Experts of a small language model.
Experts: 32 SwiGLU neurons an expert, a softmax router.
Training: a variant of Muon for the experts, 512M tokens.
Below are experts of layer 2 (counted from 0) of a mixture-of-experts language model. Rows are named router (the router's row for the expert), gate (a neuron's input weights, with its number), up (a neuron's input weights, with its number), down (a neuron's output weights, with its number) and show model dimensions 0-191. Each number is 500 + 40 x the weight over its row's rms, rounded and kept within 0 to 999. Numbers have three digits each.
After each expert's rows: "raises" lists some tokens whose logits its average output raises strongly, later layers aside. This comes from a sample of Wikipedia text that the model never trained on.

# expert 223
router:580573500551516505526555535501534560493500506524538480494504543397532414523502541546479484459463438481511537508546475559557535510493512470501540528408511477504522493511453504551547538473466535459507457456456447513577581450470533483490557493444475477517472516458447540430503459497424537456481561510465517481529562504455455513450437595451468471453504516493555590513589428496465490448556486556492526488445454453491502469537557497470519494397501475516477439516480455544526536522500515459567506502454495479530500532519524499504528542556543497477615450525444497521484494493499525502
gate0:434551518445457536562528460536499448446445614447571473570498522501516525441498496541514555458527463592543521479515428496495515483488497454460473453479513534456453463488551492542522449465507577530507536551491529513483533479592422481505543497405491461507508484596541544483485548487493441507460390564534464426482460446461469512433537490540487468449560561540487525522507477491510463544562485512548518515539503503469495484488482516499521525527516408458386519538481516553527501464484528493456516451522470524527475518467517503516477466532534458510482552475475440454486560503549459518
up0:516513457482466572510495552517518477516553438589511578427528478538481530485483444473440544487450489458473534457468555481465509547566481493487489541531514554421485496511535447505526444538538508519466523489549478465451502510507545539504488534549475520443525546506533528558496527486503441517468476457589493533522571500458475506549510512505521540392482558493514554508510547483526488421506422432523476464435513490457440496501467418488493544448552573507604509498508450437531457552565490463514436565495511519536500481489445516499561459473542455434518492558464493518506428545504519599
down0:492445473466471469475491576567492472549485481480456469517551509494484439484452588447520560518475545428422511523499541463469520510496495518519504552443457444469461445555475553526550510496516508490469467462520473532396536552462522523450427492482443579534566490523482601466567458468501484509493530506512446512539482503509432532440494496487555469475529480482498454444558445573529441509578566535492469493493488474521524483568504546539597482500529534509480526477468509540486580435498477426455512446479516467464578599530501567456536463521560472488471535515463527484528520520482495481
raises: "facilities ", "nes", "cab"

# expert 83
router:485469452505512565527550537500561553466548553457438527474447504529461480554396480452577532511473459459464438460542473443508495502461470468475473590475499456422411473519530519471584578447491453513516513440510530504453576569510465454581529529509521503519521517482476517449529499482493474484470487588496553423469468469470567563498486502544476517506468496477511545527526493529589502587540475462500460561556506483486559504515472494466493561459530510555491478532522436521498533481472439518525549435499529536478527536487606485537489428555500528487509551471505482441536497452500500478
gate0:506495555449531494451503524604463518489495525435509511527501484503542543526533544485484445506497496549467520639442568519385527521492512502456513483495502470505443495443518549442473512504575479439444447565550525564513439474511481600530460454572504491487498568565527471515444472494585574528542468481486478538490536444494520501502452526439522522488541505385496498543479528486486465552546498463553498453529532503508492495466460455503528496439476549496491524459505508487536464504523560414483483483465470456470478475532412497508508537387499467466483505529462507581510542488539510509
up0:445510451547512559519432441582493518541519520483606446473454477535491471494518539491475532512460579575537527461505475471469503484467471513466488511558521610501513503570495470512593500489460433520522505463519521472474470483548511466515527520438501534462475578411502532551457514457422519433525566449468454501525528511479483504552474429478448479501449501486561532419443421472479503489521521550528488456498495505552477474529435505527524527515565466492523528539418533505506504579509529560552556520559511501536527508515451484513427521546444492438522486568530496547531509542492440561
down0:562534495456453529510478511508477520528501545576526535416538549536426528443469527545475498411550537527434513488487480543475518397468484572465461480527494482581542491525505405477500553524467463463474498558553531497488491500480481499497494505463537525489441505517535504531431500544493509527508489463471505448479488499479473484554502478499467520513562592504444414482552495537555497414488453511493468558535506530537431465583409475497500503451628546468497531522464520469515551552486533476553461592502423489467434491453459503528516462461530498571515549451556485505524469488515460500
raises: "1 ", "4 ", "5 ", "7 ", "2 ", "3 "

# expert 160
router:525507453530533531550442534471504574470501464456542522533489465466486505489480502446529500468503415530478488441519534473435455446475483581522468515556482542511502486400546524523506482465441407440461437464562607485473425553440482541528508567528573455444469472468478511489535509502565520521506510545434515525455457474466545544497491506512527573498500508474527505524501433546532494512426496508573489490574499508513529505439464443533568612562533466521520516488451474542536512509487475438494564491492476517547556478554443522501464527487484504524455552441520510484439554439494457451
gate0:454561470508415544517422511504505501461479510472487542537514469484598486562488557555493440436559513503516563442465456508461470526512469449460500461427441460512472526548498478547529440467499528589499551473470509517534524516551526548470490552494480525500532475524532541500527577551539504521502489491499502498468544569482430475544526500473432484390491510469456465523457474473392569480497462442529518466483526506461500476515516559503505507525510411489413537503464492521532545563581493448498512461497436543486600526475521519490510496513560502418525585488467540528498543537562452507
up0:491481504595514450507468484553504436495482446580453474499543501471509536570547486496527506409390462486476521451525449513492562529571450511473442541496483462499546506524479489453480499461450495523478457547507519503496491521517502486560508558498442528615504431450489496470515437509533475529481466464517486485482522478484508445526494459538470534498524508476528484505548569489536534570562508525510500551535558607483469556505580534526494560482494483521440457531548448483496514504541483427387444509559520436517449460529475534518520444520540434483574519492531542549462489466574432462
down0:500480423533410481505536517461483585494463478461453462528533519456455445516506526440444463496440429489521464509538495499505409503547494558498516584500494558487421473452539490521526536491517482527488436478516475607491531395571501495480440515496498486557485493508494560516556449527428520485541508548488494503523494513495551443494510423539478549580545543537427485508507532454466465521437546500509525526521526499488426492524537532519520465486591470501464512542560501571533513478582500481499531428506489559512502426528506543556483461504511442466528478502486523422564509490447573441
raises: "surrounding ", "any ", "his ", "a "

# expert 210
router:493522493512495498541494504470488502528498453481515500497436464488631576515455473482518561503495424507537450438532506428477466400491517485500487544534408532544504511493512527620462476493481470456491452482439536469544429477460426572494521582531528481497539465475540481495449455549560486550500482517510514564483467534474488546499474432579534544538473525539567503559534549521479570536437489554484507504498493547523522464520491445526500518498512510534585439442581513461566457517492513470409484552469527475534505560464535459493501491476468527499495539440543473487459466453563467472
gate2:409491481525516477510540480471510406483518516510469500473449497546506464534557482491504457525494528544492466520453531427461510487554535489488541443523523470546531443501469555467506498451555595528492480480483513399537446473554417460463564462474482544566443489518530512442475512480500463508509491516481522516454616489490528523423483422528531536507497468496438561507438508482510498507431489523460552485531449484531443506508495426466533350496555588521495466431547478496498535518421476485512470507460471474551511488542544484473498497527547531581525468571543525501476475527557556493
up2:491460466535566505463569442490500427467478430532487559525473483499528503519509532491483427496488443531467510523536550443522509490523518543547514513453541537538478490472496488511561497474579602479519460577470582465463509466480492523487539555507427520563539490573551525464425531578496553507513449517514493532519576518509535523470461452509449479529509431527489517481559461521455472541450476499496548521579430417505465504531548410425509457480538607500513502514444547453473475503520440508505440550540541459531466490544461507405503489508492503523522466584500519482495454516445539535
down2:482469440496538454500462499428508578512517511545493483596437473449502490468511538432485465465477529563505474448534503477462433492525512474557494471535479468541487495503512552509431461481429516519533590598503486542454509488491433477535457537520504449482497528496611478505549510545541432490530474490527535481425477445502561537477522500455502484555507526486484553462471519500445580460578435540489465455540480472524471509471505518545452567454533513511496462548476432515444503560451456477505474562475550577563542475526531505579474608526486487531445551522512490469484518491418495477
raises: "surrounding ", "the ", "a ", "what "

# expert 137
router:498486467533485553429450524532524533458502516501561486525483479469547551495486499436610551495440465530506525521540556447450528419552516482472421597468451416519530454454531514509554468489475464428474457456522516528564448549406486482545543550529558453534497531491556534421493460544534539501505496470524476545492488467477493405506433459516550536459465491509528488587562463473529512495450540472495476564542517462441497502517493486502471466532507475502581484520518503466465506508557461451450583484447476440512542541582460474525516439482495509480505497506491498553481531440547492559
gate2:523497532515504554493513493488549529553470550388508429520475435472462507495537550494499497568467503495521491481403512576498465477471515524519522468530571476468480479493492462490566474430484446492517513490447574515489479540507496501504430501443521551431518485606503525514475422478543493433611482498456520507545430478530477433570555449435551410429535531512484471531491496557458406476437537539502491506455548527502517510456418541555492490454431527481493493441518519451485484477508502512566479487514598521464543559522532447483469511544523507535473509539483489550447515497501481492
up2:583487529558563559466500438485585518478517596470485446516526453516510532459557536462444481428474466523476500535446527561470548537440503567524465494526457487463495488453472514508532528408506419494451475534482556514514529519429502494522468529468492571514589523502493509395481533480494505425562544514460486486501452490515456457510589475489470520433511494507488488474576444542556482510515526526517602451485561531553505504528460540551478562502485503508507509398490615510527490476488461505503422503497521467453505533502427442482470496491556511531505494524517458443536511509506489449
down2:501613472511543506448521463481526482517500472487456534406489476553455442476428451476478578418486548474459513469512511504463441511474572561512490506564527529530521565516432526434481473531539539481472493474505541511514488499433463576519456538483506511552519550475448508478486575458526408501486514475499475445556536440446455524482457540476489522506521469535470541473443504452516448483481506508502605456558432571536532481460505515555533548441482540616444513423459504459488560538473473492524480527528513540497475470497561556533481561502506526566454499557484464515501474477528467540
raises: "surrounding ", "what ", "the ", "wor", "his ", "its "

# expert 69
router:470527471574562470499498480468537559497567533476527510499510522539537474557439424440569532497550437514509435452546531487501472540495530484451443443478512492514513452428526505452519463493452521470487483543567511452467513504471479533526440538502576532495534546558435498532483481469424571552522424464542557496432514539500549467459459473501530483548476521507494559499508453466454505566483486493514433507450560563468568485493458504459491501487464497505548447593473489547457461520452495473426559452519550526528515383490469555476561491565466451493517530567513554552536455529479492494
gate0:534472538455455498497597493449494494498474492427512461519536552483491449525507522530512528536453513505444535473457523589548507543499551469526480549469552485505506507579525441493493485495475480542496514504543494474466470543524428487483446467471517463467536433511451525485463518475464524567544488461502475575496479533533509436512554466418421498477534463529487426464480552523556483516487537505500490480464510491509455505504375486460503549454482527412446535549493414526462507503459514617513489483569517616537477550487449520519520540511442571473505406462480537458459466469525570549
up0:504546511563470512432446554464509478457524528511444506512542513595503451459500501532541486510496509455485400507562467529537552477489453506468479499538447501573551466456528553457479513590497564474511553515543443473499506496499490420452529546493504543467457471456490482479494496406487491527498436443574487455530456480517487461430539500579608575514457554534531561530513474440512497504433504448483499502543452529497534580542553529478441456524514408554516527465532508479512466432538463500412457468522510545480547514538490515533438512488507522441448522519516515536481496446554536526
down0:530480537423503517542475492566438571474478514486504570548521481532446485571522555523489509523535470509485468519493559497488506418472511467530450520499501478543419499526580525466532535486501517489470444522504492492433547529483538498512476548465496457509500408543429455507490444450546497493511462562476550479423524511577433522519485520509504527535464491540487529526480510464541439562415567468414518469563442505410517520530513502512564487415481491424443538432472496462499456502542400476556493528555457553578522539449490539547492516482530473546454511519546461573483485549495488506
raises: "whom ", "which ", "&"

# expert 252
router:469567555449473539462570474519393425506514546486535531498569474537510469426526544493499565455484507487504439508506493514497525535468551504473536557424422416459444494544504506506462552529478547469505516521502466531521452438467505427453446551514535494472593502511515499452559465541479516550535501528502513512495519566481540522494565506479505541485515536540464559544461482516455484493418533539485523502471505485409524533505525499536459461456425535449531569511510483567500462499503542557477444474486493487500435516490576457448486463496431548480579473501461563478571519395455521485
gate0:484510440506443493520479509500469481525543473498502476466559531488509482505510519482514576523464490468479437554439503521559517475555485522499557504569467550565473466511393530549546491458477464495540511496481589545497447512426503496512481461538483563394527501510438463499465478474504469488461520508465479497520479488522584456480536492575554442482513566407544560447482538523532480468507517521462538517499485461437496499441458435503501525468469519538561545565509522485550487445451500553535515497514506441488521502474549523592437379446463537567520476502476482447486545552533500381
up0:537487523453565548464457527577508500450493550490462522569505520537484499502495520509468407559506494500574540430506434437519508495410454446533422489434515478498554553446556501461495502491483516466508500539506506501503514539542494461535452561507523438537473498500527566476505485555492437507543437461480425481518537508501523509445451492499481515468510458532502456507485506500491481565566478463490496430508532509531508517609525548500444502550590471505447459407513471519501535550531458478405488534564457469463482433549524472509498546544532530398484565516481472492526555490406557524
down0:474470548542520504441529459448515492482471493497465516427418498464495511537459490502532458579469513565518537532429535574520426490529511516482517505488481483467525523492520534470425503450547469494530561451477472389477536494521514523507505523464453440526514435481544616463588483514472503510512552497479504530544486517455487508466493518461497501512533489519420448471516421447566520543469526514538474381534541546575476504496456557558519485515546488490474480513440462515489483510462450489460521443486565575542487435500507522414592571563518490473556557560553459497538494492490525490
raises: "ale ", "Bank ", "ales", "Bure"

# expert 231
router:457505511564449507429555449558494474485482528455492493494522512562557480481489519498505587471456542484455376428486491529500538540590534504486507496488456555444548514526540496533485520487495509518495527533482501526570453532489526522469423464530443573508537469501537535484541499472516479594470510523564490494550520546477473559496446525477522530494543536491433545515442452421558444515464503508501517463501471420450520485509500483460422428536495528588461510495477441517541507557492524523514524453454440435524484564526549454443478413477453548512503524527496527552426566441499433502
gate0:498548521515516427552515436463547520480430466453457552577536453488440465515505482489478447485476528503506503567463509508500450528484553511544567441559483515574447443450469465557513532511521444476496533558450472500495465497478570454523491487480475555528536491495547531458510471453504453476508537527468469498502444539560562524462472573545449549539509494487508455471441464577432498500545562532510451472565532491512477442475543404516461474479559465500483466407438455579526538521496473492536526521474430465543513530501595500500512435535516494506508509428515528492489524407515594525
up0:486473441433453449489587475481507491518519496512461530566466499556561554432484502500486539440452486509468527435542496523469507482563484518514503474512592494505498484471500523556494537586467514465446548459529521510455542491509480424529512481424438539424474530484471466513546478475495581444427509554514495516595504576536491498499500500547454492532441539460572537479539514469517558530422473545540516485447514521533468509457539519444486479498480484447470519499432435489561515542577467419474550501518493483454470529552447509472483466483522450518595532491525442573456504596516500541
down0:571517492459532539522556494464496503519434486474489499569469450441437472466514545491499488566483516548534501488496544479496457465498496528556430484454520509472434521489486529519588584524471472539518514584504519518530517576542419489469463440522393518449479536458518467527493545456498537450468524500475507481514472488555551445504520509485504504548390494550559572456549530474541502562373424525570492506466543538480487431488553479563473538465485489514560599465438479531456496499485489510372505528526474472485500511440462515471455513522494491535502554516511500513530506515461484505
raises: "office", "plant", "bu", "bat", "fac"